Weights of a small mixture-of-experts language model, trained from scratch on English Wikipedia.
Size: vocabulary 16384, 146M parameters.
Below are experts of layer 7 (counted from 0) of a mixture-of-experts language model. Rows are named router (the router's row for the expert), gate (a neuron's input weights, with its number), up (a neuron's input weights, with its number) and show model dimensions 384-447. Each number is 128 + 32 x the weight over its row's rms, rounded and kept within 0 to 255. Numbers have three digits each.
After each expert's rows: "mostly gets" lists some tokens that are sent to it at least half of the time. This comes from a sample of Wikipedia text that the model never trained on.

# expert 52
router:157176075113122185129119157121218105145161180163112142094170046175124095082159109076109111116169086137127114143132110151087113123142164081105112112147140095126196172142167171144145096121158122
gate0:121130100101137133137113162120187096074196109139115171127075068111126098147168144088118137103128126112134163157146116116099107150082165099114079120145144158140122116087127127106131102088114170
up0:133118099086149034120121118138146103099038135112125088141120135152141140117111137163097116139211123060109088173127083149202154148155146136142177126109117113081154120111112107130066097106168137
gate1:144099146135138130133177133102242105207154100162113088144105129103167130084150097085164156078111067098161131140153097145096118111126102136133066142171095136138093135069128166098133094088140164
up1:120120137154115155129146182095132129134113135109145168110114137160127078177150109089121102135124107137101083186120134166131143122063073189127119099135177182149128137126117077174130109146099104
gate2:187097101124166133120198133158162078124137151122128109121171110142135144105125146112110151138129157165101115127120150086146114087088139124138122137128152102108155037159123154119126097093096090
up2:104150087132178137129176116127090077173214096130159171114118129155104084124078107123141115162105116114113078133131115184148180086137137114191113053170122099142177148134168135093148095140094059
gate3:086112114116211146135089122127124112081145112164090104104107157151152125156146168070147153105135115143108106111130109154103118139128126144128121114051187066149125088081161148171131127167184103
up3:144156108138151092041134162169103142117180089101048100197175109077032155120083156094138114148114090096173128087085113095128185074146096109083120141141101115091111097131188164124096125154174095
gate4:131182133090153161102150101137079138156121153098103091122125148186156138147117113151099143088153141129078123140110119118102131107105148093121178153141142082110170132147218103078109126076142139
up4:151178117067139083105107120114157115152104102146133180143154174112110170103149109097122141167121138153113139194119101160113161154063103135071084176154134086053173191128150134101113088093114153
gate5:116148105153100159088080149132127139143155139126130073153063128160142099107174146160143093087102141159164207131118130096105169102107123098130115048170094172151112123128129144139115138150135179
up5:105116141100094066211178126151126159113155133120145123110178131166105165178216111107041168179090126128123081073073097098139138118133137143153130192086147137072104164120150084128113127110144126
gate6:168161166087144142113161093210107110147180158133097119122179084130137172114124123133152097125151142156113110142100132164111110135125106141153125097132134080158138153121125124167071120163171102
up6:096088164129116104142117143091169113126114127103091061119151106115159113180124123147128152082139137191131163066137095085120123125164113164178121145125032164074105213101126100196169079132117160
mostly gets: "At ", "Ex", "along ", "Written ", "projec", "Pres"

# expert 43
router:196163122121124164143113158144139123129158138122154174076132099159130123129181092085128092092138096115155163132118134090173103170114158070077117118109108122099138146184161178155123151155171113
gate0:125137119087171173131119121109102119136096159104106146096142162192118102145131078126106127158141117135142105151107119123109130085143170156121125144073095080085100162064155198147126137136097103
up0:100173162086099135127139128070072100143158117098105183188101140174142151155087129131156122097142105117093148128148174156172099114090127130165157090065168123170110165126152130174068150194069139
gate1:139093160074126092181097156094159150125121096185067159118112195140111112110194097120140096111134110087096121122137139136189126180128155169152122159138144082105102097108127160142078158140154176
up1:135143119174108208105100081108127149129099155119136160164107137146141164182055109182141111092112135157139128149118106200122197112147141122075133073176182110177132124038150137119115090073124097
gate2:177090126128078163100148123157177132151179111197170113074141180125167180102109141144135139151084119097136112110095118180156131110170121130137095090111160069119143167139129154132145082172092152
up2:110124091065099142124068148083143137136128083142146138177144128094090031118117141100129095126114161155125118105111172134121126090075098153131103128137169121102069185124163127146097123106097185
gate3:089161126166096123159113153139144111124089153150107094162154166191084170130102106160161148161140133153121141041136110144151157126141178111162083079164080143045137091121139069161141173068145135
up3:096125149098164132166093124115097082046193150160168140099178119160168165138124051168205160109111149150061155115171102174192115114137149082138122132140138238039100114171177048149143110133174160
gate4:179106119111131102114092146183162101137164151121142099064141128178138144126090155143129092184113148107131120103165162085146106085075128106080192111138082067062117156158152127127154090160207122
up4:095115112122162144126173183121106096095115126105121101116164131130145113124124080123176109141112139094161142143129114156113174195121153141113119159091079078074102145118182054133112171117143104
gate5:212166062174144151146105138198101134126092112164148107103195138185130123120160179145090101127105143162154142185170133134126168187135140091141158134140194116154118130109167174155128138155174135
up5:126080203090101127117127126123225096126102133159142116157123139052090127150117139126112132098167091134130114094131178128115162122163133054089168112122128138053122135143133108148128122109079089
gate6:167107049139162133147096134165100123106113179090114086142109168176180169121110158129059155157138141147106139066148093147160136060112116113074166125130152150061137097083120090151072133168153111
up6:160215152152116119045138154122151110120146131091172182100118068146147195114110121112130127168082120127151107137138136150102121100141159104108133206118189103115133117164075055125096091088160144
mostly gets: "would ", "On ", "may ", "could ", "For ", "should "

# expert 63
router:152192135089169176118111166175136100125150080118120148095144113183123092105151086164114084092126116133142138098141067094171130184151157149139113127176146118132122196142192171126142130138130082
gate0:152156132153158184081114121128125147070166125117181112075105117153078106090103131141149145141100178120186098142150160114085177074083092090139152154130169071161095108108131116089129148120108135
up0:095121171114168147177123149142149141094167124111132158160153109166129123121136125147037148152124130098110146114144121167154086102131148143129151164132187095126149153153116061109103165142167141
gate1:102101104147133077160181145164121132098056105099063125054159118068127106121116176162123125171153131164150188150109137067166092171150135119166103204165175165114096154110149114155082117156150127
up1:160135139119084142118142121222136145171100093177137111140120150104144136170117174093146126143166157192101134114126085104122093194136152097105129160130124180168148137120148119174147118120107136
gate2:105137113164113118150099152184131125077137110134160137122113168112120076093129124132141147129137158144140140060150145172118177093153155109195091163128119188104166087197118070092168126147146135
up2:146128119107156088116125084091140099100129092093128156133051172109107159190165159137124142153178115100176126174085140096129154146166139090130113151255127125094127149074096206146134111116118073
gate3:122151131097061123083161206124104086124071103123060105111153129086116116092146127143144124118101072113128132141145112082142122159190128093113147135179169097170173070124135185180096125067152106
up3:127153120118162112159089075116163098148106126136115140167108114085163138151135143114117079093158134131059117116118073158193129154184107122086086171153117125055171139061161133150140130127153123
gate4:161153159147070124126135139148189144134080129116127150132139103164116096125125126111113088093115180155112141093155106099195161136130126155152135195113114113136116154094117031156123177139113140
up4:163140135064043108099098072211126125117165125122104163132140112091123089079123138154098113081148106142118106124156122129095070114099086092188171134077123135079106072181122061137140147158128166
gate5:137122125136094095123113108100079133178173164126107138129091170139094145096104073113068062145196157138154122121110149133162144115157033121114150137157152145101131145132110106085084131116066141
up5:095117194153113067054133044104083129122091164132108106054147151114147155175137081162084132135159106104128097124154102116091119145185108080109107124172103088129135125101175134145081093115094168
gate6:147100101100167105078153140098112045137146134143159090078181157123167178113113149135102073069130122101133168101085107149096162176095095071063150146113127141142153134092142130083116181150153084
up6:080132160078081089195121106079089148145154085157119111155098184158110130146133156086112131110147116132112131096144100048070134088134094133155110080175127131158119096078147109126089139105128136
mostly gets: "largest ", "Among ", "among ", "prof", "latter ", "highest "

# expert 42
router:192194135097170191156119094156157091154136115143121145090150075135119096122156074112080074095141121133154144090163119115171159154157117120099120097176191100124117163142139091169102104198159129
gate0:177113098121073092102121092101121103083121162101109134180099102110122120101094124091181140120136086149105133201143101122110147126168084086135107139059178091117100147141149120192079100151179111
up0:151093144162130082141090149140070139147205110097141099125085103118198105145155107095144115109125161104114153120121130150114147206104144156069129152132081136139082130164179099121124160157158103
gate1:148160149114126102149114074058120114137150133174153123121128101162126107106113107158129141094101087171181145132185098061092166180193107156115115189135157167126130153101160201075143150121138130
up1:144086109147114101066098164121146085135136177158105124100132117147119124134124186135123151161172176162140109106115110154120156079138111057097096124070107107139152140110174140174161078077136146
gate2:084153139144136135172097088107090152106133195107099124092053106142132173140110120163135127128119111156106163148113112123151089125106079137149146144184190154146136106101133091095114104108182090
up2:091135167114137171151123101117117108100150117129162121092155125113187140154163078162199118126184133146133164149130122094089083132113143141159157169101172167172110109110078154120108171156133175
gate3:126140095137153105104107155150084153104098130147127077117115153146115152101156108136093090126130100132102163111163142186199129150097097043071122130134153136105107093120136103134109096135187124
up3:128127109164101107148120170142091124151082126091136147066171095182108117151189094129068098069128160138155139129159130158126111117108146098092149119152201087114101098156152077122107154119169126
gate4:126167097147157103136088130146141152136112132105143127123157151090154125154097129133179095108192101185099161149166130146139122113033136140128130173149161139141145116152116078111091170162130144
up4:149149103153100100101114118161155174108114185122111100093146177110142156102136086111136138124166080129136114125163117073138070144082161086149173126182154161156137193119132077140149157129103131
gate5:121115104115149149136082119150111135095124132148073108121176130108155072091135062100096081202118211123108089149047087130134181087074098124124114069127124118110139068221171099156092136084202100
up5:148124171101136141126119078166145095165126143093147057075114121125147193159142130146129115132130143144164128098098101168164128101139151155081149203081129123125158169166081102092128123112113142
gate6:130105152035141157087153146176116147119143142142140161120136145114123122121144078100132069141206153174099102091097153179154098080125096158142102163160112132112127164111100116094127161130065125
up6:121125136137104118132179184102138142109117091112120116129055154173122113116096140123151139119127081106116130151157087096117119149136088111148152163097141168139132132170135129155071152092190160
mostly gets: "\\", "$\\", "CHN ", "into ", "GBR ", "Meanwhile"

# expert 12
router:132174130105106175137106129170190086130167137196117215099149099170135129094141079086139103135143103154167140076097110096133113127184133082133088121128141139091136164140191202156149145138116113
gate0:165149131132166084128142126158157053100151083084166095150103080100146151102106148142169087116116071143124134146140062164175084133102124158141183130116121119123137102174127118097184152085138166
up0:085067101117129104139167127112140151123154184159156076152108162114159147152187146153104140085050172142166102094093122155141121169070084107132147111130129152048095132154106117138200179135161135
gate1:157183162102143169129102158117185136154158116154153122084167101110081082106141137166119077137163180122098163118133131131127167123097137114105138158039134090100199157178128148108132153098164158
up1:164112191134066114123143111159158151147112087142153132060132134187144139056144102143111126134135162075136116168120173102150119141127114092117075100067134138193150106112093130069103131125126122
gate2:100132192140102074124114132140188131151054085162157099121154122148122120165122172126127058114143106136167131147061107121099160148112153111131103107111165068124128146146080075136084122106178176
up2:120086152152150122123116160118163192117135102160131119135117125148099094102109112127138092104150134176134124118089117135094118144072116066184137077169097107120173127164130095116120161131188174
gate3:159141164160102128159161124158148133134169170144157123084125125151121122173139161134125126081158139071155159144189139057132121160161145166155135089115123157137204113131113134112111143122150106
up3:126148086110134168130089153140092124159117157139103126110137082142094167166118165075157137058108137104075110089118166108170102148129105078137131122096121128186163135145214140165163131158118091
gate4:127124148147100103134139117111090127150133124136136058135154097162138118156104122129105065142165047065149133151102144115112130118103121153166125139147145105091166112165102166103104145166075144
up4:163138105142132160086083162100141133115177178150211145120168117179175116151119120092134149150156125110113124074114184137170093193130112120045154126117133127137142134090111061164087117144160103
gate5:166123104129163130161197173150169104153087184110100158060131110134192117131099167121138136122216133152123108154172121120140071073133139101140113069121161123150151131203076116168130111177124098
up5:079126155150121070137145135150151107170132213053145148072193151153092159158085192112178171118119134095121039138116090078110150061116106122180134075114165200140156133143145131157156110059176109
gate6:140169167166122186173144156157133195147122116149108144089177125129155111122158155125114089154131079184109143124114191118204113109115079108110050121187135108076127135117180124117123101148121149
up6:063086156118109043093114157109142050170170178133085052144215165135108156199133153082130166131099131087170133128222170132090138102143111151098098133113159078140129097074089145155137085131120113
mostly gets: "š", "', ", "ek", "č", "000", "Coordinates"

# expert 45
router:155171090125132207142080144184124124147158116149122184111191141166099116097096096071126077132145112168155119133124122066163146147161135126156122174147164077116153152179139179161154142162149050
gate0:094117039087127106121113150172097110150209145153062102138097083162116158126083149069128065140118107050148102130155103097108164167143192163115124070124124107166162117115198107136179144170167123
up0:062096095166160155132135154130136151122101086155186159130171138135119109208095160122167131113164114108112102165079173147073122138175126161169156032132153098110090104151124112086136118072064138
gate1:170096145070130119133105178111080114165161144179137168095102088146152103124137100198138177083152105110124156118164145168140165122113095067065117123125149113119158108079147151112121128129168140
up1:092124084090117175092099139092081113104098091092130125155165132118152136129139081139154131147102148098109094133095124176096133152120087149156126166101171155110164184143164122131085162130136118
gate2:160128142102152140153131093127124153159111068093174119215100153106118116118150122057157135183132179139114134099165144160104134101160136154170113114121117093123201126111100198054089172225158151
up2:173136124152097114176151082113113124156202127085124146101112066159147178100219109109054065093131143097137145152128090138136180197185082107130110145095145136146141161109172129108137172126183186
gate3:129113138142166170076081114153135150046143117156141154109167100140106169136133136141095088162117067194142113136174158136098065120095170144132152152111144127036150153077171095083166146128123153
up3:159096107125136140072123153109145076137101183132166133152144123119054096110092131154178081156103087071109081097153143103168130078133145124163138156167166157117205108171155119096157151093157117
gate4:161163108168044154080166125152154132115113126142132151101096163122103128121134061167141071148116136153118131112115094137092112155099055104108115154119121196145076140121103063107084148186121107
up4:150133159098082153175139133112108128188181173139094145110065105141175149157176115161129162118127091161156098134159132100131163140108157114124103142105148114155124121081099114174144112097143140
gate5:161129099103107087147114113144168155123132157098072116105127161118119138133170174116122110129095084148126113139155116128165154112134150099094130089054124162073172094146097113161130148142063089
up5:149141097165095078132122131141167192113146091133106125135155113156142169109215117104119160074124125096131090065185107070058104101167116124121120157103155094126169167039221102161104086140099123
gate6:134103164083081148162030121103120165128126131141149157125128099138131168144076143156062071123124149129141112140115103115056075124119068149127103127071118143134149107099105086115135113120148156
up6:142128143151162085121155130122122169082107141126112164124126151155083160072112153128108167062165157072157115131064143169129096125174168140095174169138129109123036112113090107137088133116118166
mostly gets: "), ", "\"), ", "., ", "\", ", ".), ", "Pierre "

# expert 10
router:157152093123170168130130141191146110153169086139121172120142118163163095133152102108117120094183099087199149122151090097135117176195182099119073097092153083129150177145146208140110055118170131
gate0:084115189108152144154090118177125156151143127096120114111205115165137087194146126149106133088167143202162092135196113154105146119134109112175129101098103115071147101175118125089158122118153090
up0:180187148106135136148142121087179108097102111095116160120108141124190122155146107145187127122106102143137098099122090129149084119119094108145103091105165128180095095147145138091153108102106117
gate1:130054125087201130146158094132095092190139099135156144099101172113143116094216131101125167139105102123125155101149164138127075100124154128132100124097102119090099127089190167112105107128139117
up1:130154142084161127162157151130161168126139189109139141188134135091154193153106097151153132170124148096069168185146102137158164085101129124132107131096154096113147187117115098089135164175114176
gate2:129065154165104109108115127203136103123124080138171140135068088056152080155224151152098110133081112151149093105168120174123106047157148174106104139173088134112118096144111075077153100188179128
up2:170160144118151191098117125095091119149090135137239085073190134132157152098030138166139133118128150142148087145099129119165146168100108058095154123128126171124111123126098190189101151069117152
gate3:168133099128117136098167133107117149155123157170130108069141163115164108125109148167092138110160169047188125187113143145046159128107119107148107171105119136171106115061158095133099079118128154
up3:200183117145177068152165152141122183109146109163152125127147142116118124095157128137167132191137151164175123131117075144155119105152060141139120144106124119143178147139135126098124141139161146
gate4:131161115108146112108121123129182106121093139085113130107120094121115109118171124142134091105139155132163147106160117113179119189137178028080132181142152076152102120152140123191099123152118168
up4:104094127156114148144029172125139114156184106106145067118103131138158124142132113122077079167087092141091124143129054140156148127111089123117123090169173174093071142076120165114101099157139141
gate5:143161143145134139143071097128140172109151144118141105128113097117152153151155131139145151093121141088099043154134168156138098143160132092091103090110131149118206160155061096142156124109119123
up5:157118170173154155154143148125172107110140143048137109108135135056154137125161130135194133109102131184128099181141059074188141176102132162163125143171179080120154127142168192138146146150092155
gate6:081153164114114134172111146106120131171204152144181148174156068163130107139132094158099094135094136133109125115136102100105102164131115108107117162103086158077170201115089108182119089105125133
up6:083089111164169078149137134102159122090115172114110123140071090087136089153129153133139165133103143053155127149118167142116125127151079140088116107122111136156124113113093142149120140143134091
mostly gets: "cm ", "km ", "az", "medalist", "miles ", "lb "

# expert 7
router:153158103087130206151061152177113133174166120141143179121152087164149136094202122123100129112152076145162116092151086140138148125139148114101096134108127100113164130151152142155108070186148081
gate0:205164134154108179088082184123068140157130164128131135129144069127091128154108113144124125129054105101125139128135093178081150119134170092166118110121094082090150127121209131117146100151116160
up0:158093130117095127152115140110119140074154150182178183088148121129071150162110107120105132172074066064108083140129141162103134100193081098168115096152136080094135111156150136080098151150058166
gate1:118134160153102142165129147143169144137144115079154034098153175123102087140158107110137185175136090128141158142154153143152078128132125099134090185124056139114160147142108117089098056130148121
up1:143124115072080131141122129139129096124155128159143170143117031167071151113164122169132131120152091080117128148132162092145089113139166076115102158160168167156090079073123110125107125124184110
gate2:126119114150115114112124121119149201141176149156111111133093087154124082136146117124124123102163130049132127120089154098112162149131024123128105124166158109140089199136197097169149117196148067
up2:065145170136098093124081131097136108240161116093155120162129120104114029139111108102156167144119115125125130163177080119104127114137082120166124112173088115161136217145177102150086133136151100
gate3:133103158196113132090135149143186093137136151140186198173152124184103162115129120157126103062123139169124138099170138129146231152101109143140087108145175201143107168164111173152155086146186096
up3:115161097039137122120172063150150107119170080120150123106102145130142088131099124105125117169122153122113122109135148136098124145085149175137193119158104082122140102100176104129130138212110168
gate4:144143120126139124127112061119155154145098116125118152129140131143134101162122119095080113118151100134094100120120129083169115165169201085118094123108131151151118152115132059144110092085092138
up4:130162141130107104148139151108129090135131100136172112131149131181185149108087194144168136121082108054106120145171212153137139136170101107120074135111116072134130147100085168117183145090144080
gate5:095180155077149111133120175150192141163138097099143151126120104079112182128113145127131138118121113120170069142172153087118146137125119131103119141125196121164148134098100130138134156107149219
up5:109160218148098145115099167121158130074137098102104151142096141077140146112094056126117159135123074099087111161148141121138141122120125117154150111105145074130068098112157103143083109140108140
gate6:101104097136071154090128162143152147114149172126081090124219136118090152086145053102122143167143104156120134099142115068120115111109117124100072108064167154172113164104132140154153112139133142
up6:126131163082167087183083159147150127102135144134216088083068232093156120064088143170114142143202170111144074095107135148150142125130107150133134099111194139129130075110128129138135115112180087
mostly gets: ") ", "\") ", "\n ", ")\" ", "ensis ", "\n      "

# expert 25
router:160199089139154156175157177168150089131139078191114148144108140202094119099155108101115104128133088154200168122116140072162183142133137110103069111167110118100140205128150154193131131114153134
gate0:039105120130096104119144151135154093169147105098175111110101161104135106109209159116109125173059209123173191161105155074096113118134189154147170113131114177182183140116094167134142114119178139
up0:118145132130114127123149132095169140144137134180126121210162126082109160150103061097139121108083141109113162098134139205105198100139089125136149131159121138210085149131123157148129167141075118
gate1:159127121092150192135134142191099107121103157144131086143145115154174121103167139126112157113191117150147123118199091112159112128161102106150133125145128143097098176153168139077152166087098139
up1:116158083116126126128150114120090145146142060145146130130098123132152102076070152077173107156147093110133088095116169187139189077118100118129062136082139154113107103145097131218161154126054171
gate2:122168129109133153114169098105112141125134142125077142130137146141118113185134095131165132124092105113153127090089152156104078151138097122153076140114159147146162124172127168044092119141063133
up2:097073107146129121171070149130166120160139114090124123084117042137186125097081057092123107119136152177087122063119053118144134160140120104150129135166167119123115169156068070134167126137112128
gate3:101186170095117150091061163126165139193122148148123187065161107166078157113151105158133138230126131142093077107158127089138084121139143125133091120153165136119083128146153171125112140106176197
up3:096128097151156070096114110117164109098165094096209104178150091145137094120100191090136102147172147111141122113108095118097175132106146126039157126150116121095121067121140159165180096141083132
gate4:109135097111134129089115123195058163118165137112092098135110169103116103136156143154148152094111136132109104198136113143117109130140095142105145131087140159138094151119136119116082118147139140
up4:115081137116121083116151117114151153167166105118122193117081135146094046096092146142156094126161138124105117109141100145055117177132137128186175122150126104131062113155135122066090141150110139
gate5:127159107157100095135167143111106068085096179119093157103135144034151122113073135105197117074159185160162128127109069127115159082072114140125148114112098155142125119131148126112135143148176124
up5:107167172169112074100136163141131172148108118089101104098189193139168138111127145154139156141112094108151156102129118122121077185166097126135104138098094142155061165125131080106154160059150142
gate6:130125103188200106115121127141074160129067154110156156100094098165126129144187140117194137138077068199170128060140125152166122071175168090069084117141132085157103120082181133088089165159107076
up6:143123163124133094152146159156163134108171123123113125072122108087126178073171043090116121097168199070125140117133143121156146125059107116133159126068129203123102120196154109112116125185160082
mostly gets: "See ", "tion", "о", "Biography", "plement", "peri"

# expert 16
router:157160138118183124171060164157119106175179153128131120131134107155117125084153100103120075113147130133176136133122113127152138151136134113114098162195150100138153127171149129136137097195157118
gate0:072096096127137109176117134124120106128144106144109142108113105181058093116154140131201178100127158180118200088161120128140080123094136155146144131078161123081171092166140171154081078096159148
up0:079050149075100067164124072180200141089120138138160129074161185166105164136113135119158127161093097132090082147113128103140153137128150094135144164096044094150139117098073134168173085120105106
gate1:080099063105125119080125116183038152155109168073159139126125126118128096157116084189137146157102115140123142177189129148116072145128165112146130113078195149107089116193105124127089089178170114
up1:208124139164098105181120145145118122085092113072093170131098101130104149106152084121121136146117126179144103097117120074159175130061145125108131077134117131138120124163096110121153124128114133
gate2:065146147134143124145137100094119120132047160129146128105153113101108179088096188082115102122159146131129214144080130148086099094081113125105062093129174117120175120114160151105148084160163102
up2:118143102144188114138115085129104114113157107122151097135136152141167096120136111092153186127111116095111167122133081141145117103139144116159124168173198168135176099133123084131112081141115191
gate3:146131151132132087148108165154129176091149167119179133159102204145132155094137127150101163135165181038132127172092116121119186149093120171119137144100141120154154159101092143194085151100083108
up3:162125125089128063135085192082145122144114113133205170141083107175122159140102091100119108092127069159145152135161125076161119074155110116140096132140064158140154141132105102112075166102118149
gate4:151046053099142141110121125123131119163086117126118153152122176074137136128096113074066101151075127149102168136098130167122078124110171103121160125114120091146129071121148121134113084144141152
up4:102145173098146169167095097157166115156147089073205107097189142143096179151172146095157114125132117137117176119130180108158134142095114100080066142155131184138154109109083146143200121118184126
gate5:154153157124074131133120163119072139119170184103101144104111124139113171118160157140081245109131087135137168184116139142163143084043103136134052150116115085081125116118126100147111115150150073
up5:134057134145178142121110135180104121117155133115154154165148147062117127138179126122228149147122088144169101153089079080132145154122100139095080148136103126101096092134180110107124123152158156
gate6:162139104176113124091146140178190116137127141145106121167089109189091114142159128149165131136114132116175198149158141123149122125145058106125108074117100190149152190170136105120136154168126133
up6:145096148140132143094159224125059101121165128159110114188154127109117077117088158135078129160157170167149183101065130083216129085070180111095082112120071086132186083082106129140153144089101097
mostly gets: "water", "By ", "Additionally", "patients ", "Franco ", "São "

# expert 15
router:155181059109129203177129123157153108147172124158163159068122130160120107093161106120091082077144068154154116103188104128159128136157148177101128028117158117084177130118126147158160144163114101
gate0:178149090091165102133185093151154081157077147154135110054147158136127136093137154139130150085152115081136130105151135215111097113172168117191173109131136161122084122115135121171123152103149108
up0:193115133126095107148092073072102121163133156129176149123165120084160090110127111159172168100151133133186089147137104157101167134166103157140091126129210216122067186146129096112175163082106092
gate1:089131051102105124151137109139124121139098145120121113144104102127214169151101123157157117140138166178159141084112169141119151124217112112157119145076121089106117100155128106089116121096141044
up1:171136090176122108152154117144127131149194065090148160132139098134114134052173146157069094148099057153155165131091108111111075185138166123111119103149077099136095134168142177122121159130180134
gate2:129164209179144143169132137138145128108146122198122097105132139132115183145106152129153137088158201171191174083117121139146187120108195196099151150130111156071106087205119145171162131145137210
up2:107230134119163122218153105123173134139154172138176160093120138133142183104083094110138148150116083145153140140161125124095173106107109153078146177190105114106076179144127094103192094170156083
gate3:120146141121087170178113049093100136088115103098116125094160146157158143089077116168100206152147132071053152115128195142181132130105136131139184078175092122151141130151104140072169120122097111
up3:126119099202143102219154164185214129183131168130136088098085171187185178117165124126154110107147162089106130115134155116125142135113161133115224111168101107120169103128104160095183148156127153
gate4:113115141086101116074178165071130136141175162161113154109120121025123178155114158135147121143161103127170101103134074103107112132109078150143129098116139101062160158096129107141158175142170031
up4:151136163108107096142142058116179139140149096139157115125090158113101094230126100095163086179134126097130158111091066130139171174098122128194170150097218187186094088175092134132128108124146109
gate5:097137152150112061153142110159151151147096140135173126161016122184178088115129167149140042057183139075166088151165151171078137134129148073097165151126169136103166151085091118167133122155106093
up5:136102148146160159106132141099124158152106145102142155128136184138106105112098146088098125109133112137161154159129090104140151164077127107157114133098160161148168143146086138125126137094156114
gate6:130124066195063132180174170162145157166118154128141145119151081148167141182148208113130118130158124103106180141160123123142119159109137110114157158123140168105147135158143088110101164112053109
up6:108153120171182112124156135124145138151110139110164174106118144120223155132149172116135096135129126094134203108154190151178076137094106133185149094076164163127159202181067112120107179169085151
mostly gets: "enti", "ul", "but ", "born ", "although ", "oot"

# expert 1
router:147174099102172152108102143208145120183155092147131189143149082095157114139146099092110095138119105173172141111153097147166183187156150081075111116152113073137149153138133133176162107192132101
gate0:095175080107108170130150148140147157140098128128099076146111144142111119090156083095151151173102124037073098160134180167178146077129118112163173145108106134086092163125198166199091115164114089
up0:090134186122057164153107096127114151123147064089158158163106114083119098108204182165111074105088101117125149142109115131080141138159180092113129077135080091140131177127106169070224097115126130
gate1:162090159125119070118119229133117136107123154110137127161129118107128082152155155081092158083155144117131176178104073166158115129075169204080156115071171134131130167153104153128103135095103115
up1:095080134143100175165139103146116161138145110128133142121081096156095223139127112107164123121152157115087220182101188122180114116127102098135037100135130082162130116173078152127215099129100090
gate2:135205120150104114083113117160135133096148140165078137132154137132119118156098125100076153138079125125124111141113113079167157151120143133190099075169134108161128153171109102112056111161151123
up2:144086160148110080140047065173135064147120115187096071152099178159070123095186128118143082132176127131100054088091101149154158100099087129118139162172134097096074142103145095168145057147127194
gate3:123123107084053130104089149083111152089091082140167129108060104144186122127145139217130107111122146087114122140161134151094171136189132176157128156066139111144162098082115203091084146159170173
up3:137116137141124110181059130122074102152165123131149118147163154117079060155121163112146107157124099153109117068078097158106146062096147156149181149122162086116225136116091161133126125087168152
gate4:073170126178176106117119148183106145107077151079113129114107158145155184112071139086109082130114069144094123148140143136141117185125122178109076085087119142196110103136151056135160088175089136
up4:129106155141167134179081061190161124170085153188062107067129131172174135107111137123194149068107159189109137138112073103174174114156090035105129061078079167148134003122124124128120115044147113
gate5:147108092181218140127150227129138090084112144124128141079112106139111089117137149133103122094134055101097142208124062092106192165114103135079134169099068136152116134076196151093139134153141108
up5:103132133068048145151191086107140196176097160123133115168207082175158146136116106137165131144089144178133139118092050127114165120151072180093140133132131155119135145136134125155118124127070137
gate6:144173135175127145111115099109100070134195154123112126153148187164195072119138112114138145128142107165097114166105142164155100110104127083163123170053121127107081182066119083105105129141147162
up6:122067095105066112183139060150119162142104100116143182107125110130155128115107157156109151118095099086123096075101109105153062115141189148096105126188144144110131084153179171120068159125162114
mostly gets: "= ", "General ", "Super ", "(\"", "Conservation ", "Best "

# expert 28
router:144154083113141133146109166128172095180170122147162165096139153168144124129119086137090121078162120149176101110153069112131152140123114086042115081140130121109160141127148165165114078157142104
gate0:115123092155198136110130131125073164119107107115111172125090163113142130133127052142131086094137118144138178096136147087126068153134187082158121134067156106178112128061117102169133109129079103
up0:106151169109091081129131155123107083132128143159116125043168116159093158174118118109095132154174131123100158122130133117140126135160157113126164122121122088134115183085117123120120171101099171
gate1:119130168082133086110066131105102142138115150081106104134047143093132162122070159189123143153116131125101147150099168177163112071102078128082047104169118126136123210115078105169097094112189111
up1:121147103133143145142108123153110083105098134112099118181133135139121117137115081138150085119102082131150073138132123132153152139162083127157127148119119141167084119108134096129128116121113139
gate2:128125162093162098159107081129139138083088131160150118127195131153110154122157135106106170148138102132152128166126138158134135145153119070121155095126147198070101172097152133126139143098118148
up2:143087188166194117088133088122193089132137130080152127167206132185074152164119142082114108105112155124140120107174163105174095179121092112139118162160153081155124070156181184124147179128124125
gate3:102137124125110114153164137111158164142159165132150138127109109140079107150172133099131159105157073149155115144152153158148092118094185121135126198141182163106114138088138160121083123117112134
up3:153112116152165151154169158160144161158086148174060134124103150155108100150166132148137110131185130119115110158165139146092145104115116065156179138096121153104106140161153136161126126154126095
gate4:151127073126141108176120151132118144127136128192176114119196157122129087143163102134105125119122098168146146131119122195160164162125168087193133106122075125162137168132081158109107161147090104
up4:137130150115160148143091153078122071145115156120141131097048099082111122094136125101071119116115102139105181138128174066153120126124133168101124150145159174135129122155151110109113091098129105
gate5:137105123159188117143140150157150163101077121135124091148140152072120128137132049157141128106143083163115134148145150045108167112130181123129129203134134133145113134121126140146155190144117098
up5:123107197165134137174166123114116118144151100174104174139146158212097184073106112168080151105209135163121095090167111152051184137128119131128135180087119110098094186094077100151135160157101119
gate6:127152112102100098101151130079177065093173137113104116126146125122162186057122164133141088122119125120125182158132116113085154072091184149099157157116066112143132120082140131106165084107159130
up6:171115129161130142100116107121101172120083079133120147134132168143141184093144111170161097094110114104109149168197161116098134198151152139100141176069116105127135127130112168178134124163121128
mostly gets: "These ", "Votes ", "Apps ", "±% ", "every ", "Title "